From a checkpoint of a small mixture-of-experts model trained on Wikipedia: width 384, 2 picks a token.
Below are experts of layer 4 (counted from 0) of a mixture-of-experts language model. Rows are named gate (a neuron's input weights, with its number), up (a neuron's input weights, with its number) and show model dimensions 128-255. Each number is 500 + 50 x the weight over its row's rms, rounded and kept within 0 to 999. Numbers have three digits each.
Before each expert's rows: a language model's description of what the expert responds to. This comes from a sample of Wikipedia text that the model never trained on.

# expert 24
It responds to: Prepositions right after a noun, mostly "of", also "to", "between", "including", as in "Curse of", "one of", "in honor of".
gate0:471455513437498477436576569543535519459538478432489494505430531535500541521564510590552510523489475544557485456465563415598456402572539524547534473450460554382460508484467482526475524446463565532379491599561401533708491482543503453473496418471523365547545579477456552549472548482546426477554489458521508459556395558521582423483495488459468525471433490538431509475470502598427459497396
up0:464559467580523478518473435593522497467470554481520517511501513508510568592433440412510488528538511515503434452471544504439525477489589526518412630480481543598459466471478597427434538443463611492543539543542511540412505481478435483476493535489527498464481462573472498547455415560517463532488564504517538507543535581402511495473499528456534532514531457509507588524466529460441554599497
gate1:503548457445597546489429512429434446568497468536455458563449507439529489509534524564608485566533581535417524501513532450577544530510505485540563626504579477546496502445395454521559424450461508495561581443529530544591640460512512577535518493467513536493484563523461411497491473444426526486529513540470485460471491413452571492521436479553546557454521400437522407452554421541463495570443
up1:567494545451520459527438470539501460387440408381471509516471517432480458454432532551527559495439557405539576470486493445461508412472466526542485601580468523452519509538551466571487528520466525358489474502540506532460535461483499469540554540523499511475455478528468433536539519531480591494424521516534501493506468594500556496509430552566468520596608451481514537409535517529530507406555
gate2:578514500416559469510396446555451517501461312542413463453478415422523560510413550506497484459636473467514471514499565515488495546476500564521466489493481511481511532553553402525512418502558498582510537471476465499526442445530508439446540532462467423465517518512499542469574405470575447435502510529526514426657441535475479640437439503448513478549534458507539537464531499514359516538543
up2:440435472469514432503408441457496552481555415443406534593586472475431532492498551487426424561359572549465487548531547511480424543549543477535515597489552522573452546517513533546564542487497527498447505507544492536378554428396464453519489527556453447514473509497610471514477443463519536533516549415545492543466492496463486563471482534513465506443520541509457474435447452536411475542551

# expert 11
It responds to: Four-digit years in dates, ranges, career tables and taxonomic author citations, such as 1987–1996, Williams, 1976, in 2017.
gate0:545519542528471517514435506553467500500477475563444406543445392454512552526482538524495483523490489549582485517440611517528572459483407501415496528512464455500495492447421526462461499431476557596482516438516457476511400531542465537494400456563566469586405362550639444465500454512553430515508505526443512401529493582452503491481515415524563572454497545571469539424528500445487482523478
up0:520576454453468479569567448499452448485519550522425471513446491540517460558496471492475483498526469580441477564614461488557519541489498578492475534497539529576517566450496460577510480404551498496485383534519473481555543513561512528466512455527437474436395482588538520526361498497507513605417505442537452514514519480482562493516562513517560427390578406549477474574445457519475545525484
gate1:397484481543529507501466472542433488549462582478465513450413519587548517511515501551512533555525504518524482390487559514506522481510591488535522560465528505547541548463479498413447484433434459438505606436455492427471471518482488539544539587571527442481496484480535555547378472520546537535488477502506518459507418632430523498552494553501530509644465499449488452450450439476480474471457
up1:523565547539521436503488579515472473432592491526518455507555500421554500447525614435483512469477478621551463506474522561601432511501409569429546562458509430403437444511558511469533486493542482511467468589498417485496482443497454500543397524431531463495377407557515597469513496544442449496531563471520483476589536431479589394548523459521501556415579580501514457470541498531526559470531
gate2:505527506574529483548496521591436493401413556527430461493559484497504546444438491441570545558450464512597555432478491447441431529508512494366500538478507520524538473446480512532532473587368469520471454576510530523654500363462500486463390464417496507516464450571523520535514476542482493561676486526495532598401466534432468541545448508511577462477511462524523455586439530489543411483416
up2:600461488563505402532540465508473440425575481585465584552498605460498466526560475507503527411453503482486477492557562396508446609497525489572502509408488535571442517510432439472486643533451508396583538484500544475456422472464476520562526583477538551384459586484420571597469430532434557400463521417497413524503496424539508434485460454470509496476511486514565526529452542503493578480494

# expert 2
It responds to: Articles and determiners opening a noun phrase, mostly after prepositions or at sentence start: the, The, this, their, same.
gate0:430422521544577513477384520512374561497489499540493524464495513478511548530511502431543519553543479479589487488516486424485533509460587581545513506474509495536489534548480587501547501456549445515474429456514432448556539559494459424513489528423523572573487502447454420538446573499498551540520515370529557451547547387470446468540503464398450507474582504546532450583522472547513499497611
up0:520499499487528626512484488526509453555407576526475515531549506436465669506470480526538513539506478534443483466504480517459491640378547500410507478386477445536506532475525510413506505514532528487463543525431411480433421546534507492373462449521486410576529462461454548497452415411409500489433437517457429597524542467546502489524524566525644502504503514440586520503508563484509499546445
gate1:575482512456513422538521520471547481540464544529486506420523483616522496420454477498563444507472485502380426399462524493533505469546570609515541522543558527498416482481573489553450517539538495479434491548523502497519463537462498582510519555505420482441527515433467566452516568472576535462543432508431481491580502498547498535571530423471539494446478524542474362497557414496516483503494
up1:499593538550493527531521384520549530516490508550554485545506633543516474500481518560408529480521543445530522590540524578615490480446426432533468472463517480561548540558409471522487426461430480497552495468462459496530520479482428474530511490535535503531455468456527505493360484428431493497564526524555448493430525489582493573418488475513583489553474499513419502569449566553381478539461
gate2:461516460537482470553341484523550560542486509463425515514479514454518446569479429556488505473461472463491473459535456541575455505521579587463457438501505511474495538489477564589511429478438568550489523446491575502510466481587463529453483534494498555449522472474571337501421571469515462626429491467421429454488458423503477526555325660447537588490512434569470449512556451572544475507513
up2:555539519498487445479553483516395442447412536454458505582383562467549509560518525520442436428531454524447451384449502524543569513489546547499504514490588486475540462483520490564563461546598544529543494527493573527451560522541533544486537467591541513455522525529551444482489590536570479471505406436481513497511601551524431527534517551547589558478511532518496465576441532621437573460518

# expert 23
It responds to: Infobox field labels and values like District, Phylum, Born, Date of birth, plus coordinate symbols such as °, ′, ″, N, W.
gate0:547496605460489450450578471407489424543493520349456470470403485538529575479517504459543529467538506631502545539510497421472552566572460487464458547497528457520573509463552609572551466488493485462450575537555537473550529434514486450541500535553434507521490385552511525522501500490446506525587563430448489508498430464526553424575507433453464611478468419415451563508507471460541477542494
up0:457551597532460487572540533543462537512582501470454547472511412482447472515546486455517522497478544547488501537549391496492450512467517538452479441523584558492491435526524549475490509535489446465481489534490486485559438463544556457436378479442522526560508510490493579510528497451578495539542453444399531579452543492533441467403469529447400518538493538538541528461507509528520466562398
gate1:525552472501559543500538464405559494467438572490503437510497468505530553471479498608544475580517464522485464464518478526486481499531418462541431478486531441460503471490490432394458449465383562437391507523514565395470498528484429546485471470579415500462466500430532451535522459556512477545483411570534457567473491401603517515517433575471577424532592499441469491572475498490553587520515
up1:498523536616528431480494586546498552527488556441467446520461561518485559582520461478499439563559523552497466466546596438430571565533555407509525479535429476589535456472439566508512503432501544493642516394429625456462503512566520489588480524506417395521509468442557516501437416482577469545521466542468518428476571445335536453451485474478416575558465510566533577488537499452445447576516
gate2:468527542455474488480475458448539467455492495433491524436518523525489501508369524541551498487422515475367470472557505477535494533478442470548650483524536616444467464498512521504434435595426575532448507520498566485488487493495565506547441448406424553443365474500467545556489500453437510525485419454484454579544476500495601476474494522551523476469473447443477350438466468502604377464490
up2:510499590536636487435561512603426575514414513531509554456489418522491528485549449454507457522467517496407563519507516673441496402520459471535565495662510524471484541496426514509567538500529577510557493560517502530557514522476545595424548525497515442451548579606476494570464475510552546529525451526476515472425417457509461496511431465527487534511526467563554419510536495512461576444561

# expert 12
It responds to: Month names, years and time nouns in date expressions, such as "15 November 2009", "three days later", "the same year".
gate0:478527448366538566447467524512409514392535506476522491536556507479632534403476542474428531558662498525474440574527502506448444462475524560491514532527523450568499577522547452421475551488538506448447550376523474440461480500585424490446462582468465499526500488513517464525547560543541471492533572454525519512417433576538609480581611504505494490437541511496488551472495550497555540530431
up0:473503559470543527527487484342453515428492528520457446399448467548449513464431406521569549454462543472592553502578566480467543533506589486512447544548469511502396621484591559502586507487463541412518542481373454480550518454503522538461517605501572605528494518532518522494470469505503515473376482493517433469471460456449519460523529447534522488569467490465507459510508584459437452606460
gate1:453514501466542518510424598534475554439430544466600377521428556544566454575447445542509479442599451490513488564509545496486458524562419491574501449469437680491474504553492525454562503453447449427545517559541529488527485514456436590501447441593524468382472485577560485478533489522539557438470463525530416428480455493504488457471488490551575588493554525541544456579405591477558520462517
up1:489543450589488467531624465441528446533517498516575510480449505530476428510470539481552472525484454451483527458482479472580601459421459556477449541591579471454493596540523425508445589515563454494544462499465477491541558532512459547456500543421493504530511408473484478560474497414506514656395524476473479565481483483485475520449568499518498420585481486481512498439525504420525474532424
gate2:505526446413463495468498587528517517556403521566451521490544429431426598531461489534481534568565379463624524358436464546420482518485531458473448445493531398408579485510400492518553519525462526616468541508638423569451536480442530546456485508515529545519538496555466458469477527535502622529455502491474429555481407470524460542505528495473471574490473489489520493595561506547559506448483
up2:464461497576429531521484519516489540388572531505520546501520391546472490443602421542396516528475562495403533568578430444430492489508549470502469507459519550553521478471488547552495479506478429576514587570440502510483526429566525452413457464505529509473535482463535517588533556444443562511469494516494443446447524499556581447506483482495496501420569497418592601443526576532490419498523

# expert 38
It responds to: Participles, adjectives and nouns right after is/was/are/were, often followed by to, in or by: known, located, available, released, million.
gate0:512608509419537468511487478424566507586450442500491469461515429484369503507499528468534560449581556511573498600438493528517450496433501478581442493490550533501650482385542469506500547550468505367513408471527440460479583501485527468457525551497508517467532595512460465433578508526457487447544558565535487552395577503493463525472516524482520509547434536483545484362559440476571569552445
up0:560457527492549505495438529439491492568428511540544487489512518531518450516429505410460538456419435446445490497553439505499443496507563485419515415528518491541502450508486519562540541481514515530431560529577525401457481513504403426521451488462526480448584518472506474436497474424544482464552522529423531428542456450514511453592489504489480437569530405453586469475469497585403565516526
gate1:480384495446400465465561507452436502368555491493527568508558595483459484430453511444511480495422537527528454492557449480523564527514575547465508551474423544568486460562505476435509463463528435519476452470526463422596422523513541432456532573535520541456497599476458481517495455486531506463545535516487546459488501544562555520525522454514540472559562537476490419469554554459557483436467
up1:459454535457504431520502406553494549495550457522457440462432540493523515544481376459500537556599461480467444596481562496432483517505573503523437516595517563560368542551507443508482487548335511503490587524575546494563569494503475422483518451489561491493571462562508530410495608467477487453525502567492480491399513498532473419551470469468478587523475531499468447494396368486534573493539
gate2:453561511518522457439490412466489512488447609548462463444542506478468472450394514496485516497554511533518468507499510548541379425557437528510476499554439472565464542566517561491577591447534484528531542441543539553525525519489497561506447386488512446324477454517486556430560477513620505476448519491476486552449482569507417631593484525505414518523456408503551474515519448500491559447559
up2:464531437507532531437528446504439494449479494473441529475578467482473524510468449537483514519506429515419539460460463506499416424442517515505446467448488481471541417492486459434513448443562445543525483580520463495539491464440492473462506518470475438491523586529484525551548511492498555555423485499459490476566524474457419431477581552461527501527600521461519461509474540545445442508504

# expert 17
It responds to: Capitalized words inside names of organizations, leagues and events, such as National, University, Premier, Council, Championship, War.
gate0:508563521390539477558524505419463505493499525500485466587505444481503533513499485520550508556419515482488544585492552423583575496549456451437540546544387457377401456501519426453478502480514578499545430585542573426483521503529512509497523529443499575502483463516496522358628492412468494534515524557569523450471541460516491505501593419571502575480572575489497511474546505547432366456489
up0:553508470489571493446423539493450486556580503506672459533473367483490499501472461521526424542551517481492474513479539544357440597363575537405582550439534535549477573517476419517449534602465508530483444449518504533514578485442557568557383584445556517510480492505592547413485545475604504510525581453560424418591476544554530459502511535426537456530521492433425490546393475474533475520448
gate1:609551451522499545427522445450525440556526430633472477443585426504599475505453530426543496514484389512381489448534487518570625525463532398473506493553516385483467559540494567522528506411516555478449476491549430461475462482481528453435492520505459518469501524494502472493452529581504604596472436512449526555481512458454560507476504553396528510504596407527434439325536443520596580387459
up1:403416523561583493491583583462484509571460579505450447399457484492531446508517595468562458459495509493548512496593535487527561565433524582498495506469443517525501429533557507460424507497474479606517601486541490422388586480499525510591545508532507484560484386569456631441479499543462515590467555598441474353608506465491513443476477466429431529348465617515462442579472562525582500400556
gate2:460566513463504408507544515482491419533602454562499448585456467373563460458438492438472596502502411463562529575522549539396520505414559461453529537442458494486593525508509498457466506479567469473544527541543486466368511554519523650497504391495433500497504448539493547519534484511457481468550418497623481596440559473428565567472381473563457532482541447469567461501520538588535449452427
up2:519456429490559414420506552451449572457470500485424453379492453506493523494543446565533489448494504556492487444557540536512584532500424519530494516493515464578482467458476422497497538564488448601466517495408515494464579460608495433469555453557485461578490544470503517631553523558616624495533534478400394450527525574576461463456457532535483502524545420549495492456507447542500533483503

# expert 26
It responds to: Auxiliaries, main verbs and conjunctions beginning a clause or predicate after a subject or to: have, had, as, that, where, when, imposed.
gate0:564457522537468523577545473463487468484516503450519527499415540501585516438496513463517510521533577502453451504448430504497503520613567483491460498476456494557576572499516547523458514449486548493442570591499504475540461530525449452438471492493473459355408527480585472455506511346455489519370506453493470488464486508599398442452495512523580499450564405453523451481565481490520591481474
up0:478507504414475528491467652429541529508521624584435549564495592527469455480430503442452472466498525531503512515538445538438523557482572448513504554448444604520414514500450465617478551437355523472563473517527494551582493474428515471364552514639491495501406558540499534467475528488487496494504500498527425488449542382437444537413517501488624556523425573472549484481498412455440598555556
gate1:518491498549496551553333498544437453536496448539547545514517447508492445510528442609467510613476511464552470516543497576476486471412608538396519503539459443496521497578508447473519453486508534543538558517417534479472435378504477473476521483488512425401450496548472500543508462514472513522499526509388538511422582523544513515481496496444520588528518520489543541524521503583519512524460
up1:474479497556584512479513455514610499481418595480528432468523531496468441449512463480468456482447525444518465484567525494522463464506393488488470491517579429450583516448473454539511462561499402501506513518536443549491573495511440464486522531562578605489447527443462568494434458470515525476445536573487520467536498548448521532508522563553491443543448480425472554557540470426539482472595
gate2:527525495466509488444462361547404492500652532493589505454520440515589519486467504472501542473557578444529487530426451545527457504447599471484556501545525533485512621444581493560533578479507532506522502512612488532506502497487523546499519492486438485486533505528447588448518508556482537569428420550490451538416483544433574547498445484546540529520538463483450521503515551497499499470440
up2:540469458585498425533569475452498437492483482514450430484502560490446592463488582526422446502394502562385516453555418393546505493490521434506501453484508462474496527467580447399491598553428506526475517507537490455440398409471475504514524528512484536460433480472605516530507427374511536533478452406551559497503611524447529421543569457469530458506488426475455485521547513501525546544560

# expert 14
It responds to: Opening parentheses, en dashes, slashes, dollar signs and primes in years, ranges and notes: Ironman (1996), (1980–1999), $ in math.
gate0:491534413512445462489517502558487560547472580455456478460446430496460474523518554396491461442498520531553561521471437462426528471507486479495482499512510478477439428558444449516591516568437493401486460496486501472587402561576530596536488545468529434468495520563497548446420551522540563540537403478506527538488489642646533486465473555493523497576506386458462515549446473419535444429471
up0:592422564494523534482440491517586394500565520533528464546540570497571396546486581484463540519537502560523485500474499467572640529414565561504490465530562499564473551561508464438546507574447423557444447543464511520447500418485458482510442567556485563451456536533448371478523486501525564478410490574519534467447503551529482470536516581498546467476471524424459477390585490453496497460584
gate1:499484487475442471563477527534453528463505461632424489542534457569441495516453484521496465485531466420570506531483398505467565425481523536559580564558439524472550444525510513523526523440468525436423504486421416441495534513457460517458394555507480578519477493481543499525528501533517605494496475507549509463498553489582553440449555516456560466502466495533479525538456493589557500537429
up1:483532492380511422571531504435501551497565453604581496522512509541450641537548557507486514526478520448452453473494532517451528466479585455490494498488537423604524491407508458465474559444482503442517486483572532419465576518457439573559514487372526488548466443517404543536495495475453465490475469544442486495445462498577515593451471540474550500479598513519500502515504512580501498487502
gate2:572576481434478539473509466493492567594476541533447502441495412439526543494418489458586475497463402480476530460435528450528576480461487480475475532620476529430484441528514406563416457493464444501496510540558594550520581546471385458507507482491492540399450416506494577508500516469514531475445418483540477539512341412456522514493469444522513543578494528497554524429553556555421534554530
up2:567528531424407510546539488446525516523498543513478466399475522620468480442598525491570486533527536513495542533485499458466411594431556564482508441442521466398476442519433555407417479528543481421484504525484540349507507477443488479422509434498498531549433525444398471450446523589510500471553530524453427507525520505470546474506504456326446437510535507454532519533438430485483469475512

# expert 32
It responds to: Function words in narrative clauses: infinitive "to" after verbs, pronouns such as he, they, who, and possessive 's.
gate0:503551491507550516486492547447532496454493460515531503498425563459416539382476591562565494543497515470511619413564424449496511551472485462471485519455516547548555524571535436513518496451467449462446366470472504526570525534440473549550504472521560456505359429451504570598522485512410433480371490501523494468565448566486547477532547554455397514449574446428513521480521493520473509527553
up0:514553502529523536550500412518459409442538439477518566493426523483459506519546470440533453472525547449450559484481524483558430423436615461462465516502473500478505517492453517517553422604463512541520522478460534419505523560557528484565468487496480424468420547560520554446472568363422578477461511397492467488502615573456472472573456482429504535425559524557477418561453578516481485533510
gate1:541540465542527497465517442411437406420546479480455536557485532566468490611612490576511449610481490456562503421504452559631451467425493498408463473398524510516478518556448530374441449489547510376595500488494473473496504505427548486529487536442472465413489614403559580580471507447469454468428576567539519547480535523480555596526560516523545498550482422439503562441466488579536464438378
up1:500521532444527479483535483533533524527332424546485443476451459511537479515469479471521478504475523581576428552522519520562488528418524542561645539421527535422550502513538556550533402477530529472561474402482552358436467449456486471454552483585540459556413483510444534476449478499515469501558469516534428512494508406485528455482497543522618554491489450518545601472499533497502529546522
gate2:531508451523605491490490498462550480538441531561534513452457518477446567520526467516424530516532476447438463474520484525579500545572484499543527538454513483435484590498540487531583507510531545452575386434467524540502434502521437491477481574561472510456573557442480493413507439458497538556474484509621389527479523467541533478456484443564497534454594393401571527402491450563527491531584
up2:482457551506461470547532525559452486526489475565507464499533475506505533519574420416454541542512480527411520565497584453567513455438513507589510468551517510552477516435458492501455497414501537484416429532516494455535552458463475527481516511516487537457431510515434433486587501503512506573484471504323474562464440443494526537494446483428548464494500435487455490468561468480604477631448

# expert 37
It responds to: Line breaks ending list items in credits and see-also lists, the well in "as well as", and word pieces like ac, oc, ol.
gate0:473513504506527532466579526558539553474517429505405465569532391450504552476570490443424532523478552532577405431482528516544505575522531541548486510431395443476451533496607533485475457406532487515407548524485458506515521466520436464498517430459426524480477527467493555570468505436446518456555593505503450469489578538522605406429532475489475499556531426449497535502508513444554451475523
up0:469588459531517593521468495451416533537409414525498498480382536571468523561492521549506442522498512483492533460538489542490608529449526527455411489554509472514461523373483559563504413484551522484409489542524532489490496470362528541530516459490655401484496485576490540463536409492541433441540457527371502627536462480553452548563503534477489529575542476500454451552457492553490527540526
gate1:534621535442503516458510481520436542504522467472544562630495417423531550497487424501414521456455440508464450500491553595559505587499476536507412369500502509518516620486475483458490528483492502409554467554406559469484534501490476498533544520404490464464484461521423455473476464442544548485562519541562507528462524491472450561486526534429559383520534508485506446583538526494541483474489
up1:492528561472455476508546443595553528527483444476473501484406533579409492546380484545505546484555601434519523523466401569506429479587561474586537547562541487418552477626543595536554513394440492495586422454444521491505429480588487525555511548525481510471512459433542467535534480567465560553501535521538445497547433447579575460589503478414489505531512481558450563481480483499463351548421
gate2:537567435427513508475524602507517439507476494386427414480455471538500536546544520477531444428546491501531528450540570518476591598533565469445408487494566514463494609504444486471534443505641525504519522561393508493507556456486518614560453489506475512478527568608521495531441466492552571625458464470532562500553429475563490501550541494488565486515471434528537616612536506517497505486462
up2:598370527549440422629525543522455469555462501498567422533496544414539414561511620533596578496505497473530459508461563472539500504430529574502492499439413510542549551447524480525558485447475477434532506539374533479515561507518462485531544498579508490453480463490493514477581474548439480475509535499434470390512566445525457466545515434587498536465526443411473510545430457516494451444472

# expert 22
It responds to: Nationality, region and subject adjectives or names modifying a noun after of/the: German, British, American, Biblical, social, English lessons.
gate0:578506502501494432550419541433491500492404522490563448539509563477453391473437531489564490528597494443430530539560524476444510430477481499539506534519587456510453449526594464567558485457471497442561525544531530447479480519477547599654474501534408475515565570492533502555474531422566489582452444560474389558494451395495551542626548471486486476486520456520520560436521499536539535557454
up0:552435565519507459472568494552550542423605492562500591540520375444491517457514523571497390433545513492492558447538464541374535541414403571520505542477538626430405471546501547407464443554463541513481489556529488481399541509438553525452484494467501616461533459424487457394515556528543466569425548483491535474486534519492446452408500481515519435515455467459555511462474458553487449469509
gate1:516484450580499528476369417472599577503401462407518526472489489509449486533512534478517492567492555568574505548494487519510478619436447542472526407503400424520464501565499419560517401547527410496513497532540499543487433499552419531576516587542500481489490501432528385605505541487529496567557536465508534509519509463419527431527463473490410471462602515473464471536517507512531490512483
up1:460476539547485521469570494449372603437428538495462485525491539455537484562517496453448495509650545504484428509554420482505500457465467448535549494556496536582492508542505489457540548487413532473470491464570389479535506484606496535521518573436527519535521506417428482498397517592449595483523545379589493506442533412516556428509490505556536567587498446533522514434492543479467557514473
gate2:579465415478492493493491489440456649453575529578388513466538609487539482458498444519377542506500502455505461627509552481476560403489458530518537581555509507478491464527544495431528574478463592522506482490447472507515470485513479500562485605476555535441470613524477502495495499607496433517518486536476507507453438502534486485506570549510494483471557478486463536500586623451512398500487
up2:483549520486534594422491455438483497534528529513518555545552526472616580487477581444567482554414384522507517516444582458538494493450566571509505500497507647477423505496470534469575535440511487500483548548523515478528508500537476453502412535555445570457507530468419475459445582475515491477546509503528474495526534487485551523484533463520456484439558400556504489520401498468490525498463

# expert 21
It responds to: Prepositions opening place or time phrases, such as in, on, at, from, during, until, often sentence-initial before dates.
gate0:431505510482586597445476574520467490530423462509520511501467475525488556453570535570493544523365523509560538514530554529552543510514467548446489448533531516443436499422496509486557577478543504508508530536482406512505435442422520489488533455488457580447368492586549512441469504483462518534570470558514394428477521575527517427445522514471574560526535500514577504457488524524484510545504
up0:526512460527512479446462554448608487460517674445510489493501521466464454451474580519558513535451509543519455444439582639516431515506478471514448465490457426501512554545440423509525507506494570524559516380555653491467494507511517579518474516445492487463493568560517471528465406434475562431441481492537522608567552513505485610536476448502534464529417456452537522537450476546350506462447
gate1:577458502464460450487441513472485522555544502507481519539523526454488511566502454510492535545555463437510556502627545553550492501487462541472505532544498422500533537560403463484494416489511393448457493516536462538463531482455571448564438520521560550553535439496484406542524553524559504360494526503447559464585541456418479519483496469524593403541448524573445595606527453536416535398484
up1:432480433506592490523489517502487481553446532610479468501489415432487499510447507464538427502492504527435521605488565407474510426462366472514482492440511572469409502490552497403462454538441492481546536422579501454514480477467472519544499604569479505462456468485526514578472524527459548459457583476586519553500483504447579450548517471424432547483507463484458388522478563453515512416474
gate2:413583554439502530463445541573592531604567477374521511554582524514514497552511500481491520411488470464486473469372449562531472570547537480419531502474520569553435589503544527543547528509494430547450514470507552458462437480506470492533528515514533545460560511476596448469526458485604472459541570610363449515515471423501532530475472476461509437458623490524580515510508508515449494462545
up2:537543431433522454459485496534518468460570542478474478478571586515455516486571497465536532581529495601510436516550476473513437406459579527500414514561503498471543449474550470474409609460516496451367528542556519500444549446496486545569552462458514480479499535409482600498424470609548502518514404536480461532459433478572537458594527457489437499500403507440422566422533477462597544518506

# expert 16
It responds to: Numerals and spelled-out counts in tables, lists and prose, such as "Legs: 3", "19 enlisted men", "two", "13-year-old".
gate0:518528471428531461527544434514537491525522557404509468432505451495512435449481606514536562481513475516444477599559502527497524498527486559484500496556452582392508448549531512421506473472445463479449580504575557442515478596469456429536488577479489517487603431552469482504600461443491559392468497527505509458650456435471540519514577506530461496454421462565492547531471442427497529506499
up0:485520474489490445603559466441514543477440457509482564538476487393534443522537562415543497484469448464458538457543530464434448429539500480518460562460457525491549560559489525520513558551470456476562420515525332561481480546492416532508559462396454449533535484498561488433416495479541529534376405522485472580498484541572568491520568539479475450439464487598498590443507517432537464481490
gate1:497551515420504494470459580605496523539474548542581458584512583506482446504463509498483511486459476516524559513542556500467472394544426507520424553516487442572470456511525518491538400469521418610475521476528438589530491468466483539457531437593566605485458541418426520541559390483507554551484396572488453515446483518586455538520452563417585486520413471497526427474469451445613510495442
up1:455532449497523466442555515536499414521529459588504457456384453479496520436459441436552501478568488571469555542443511490485535547479498509634427521595432546500474529436516527539532462440506622506441468575572508516473433392532490538496492578518503429501485480532572479430488581582528522475509536519549473430526518538569495439545583522560464526529549470514584498531515503463430451534505
gate2:489541442434407453527457519519457576452394608547378508513603439520482582532356414546522603456470511470529520491438568479562489491565547527461548550614496566475558542526467494437455500528494533642487479405538463527533456503530496473435504541572473508541521548504426525384581537512492522415616487491504507523491437415523604560450542474589578403499451490418581444545523503496534452594529
up2:507518596519584497461458485429526564474466510488569345498440478457461485486498540421545519492486536540492452530493522569506498521502473485598513491432508440517378467508447540471538550459517527512509486464491539496534407484380502554480518591506468519505508637442456458433538503463509456439578505450464547614489468571496555566435490467558380573504575437512419442536589471444518509589529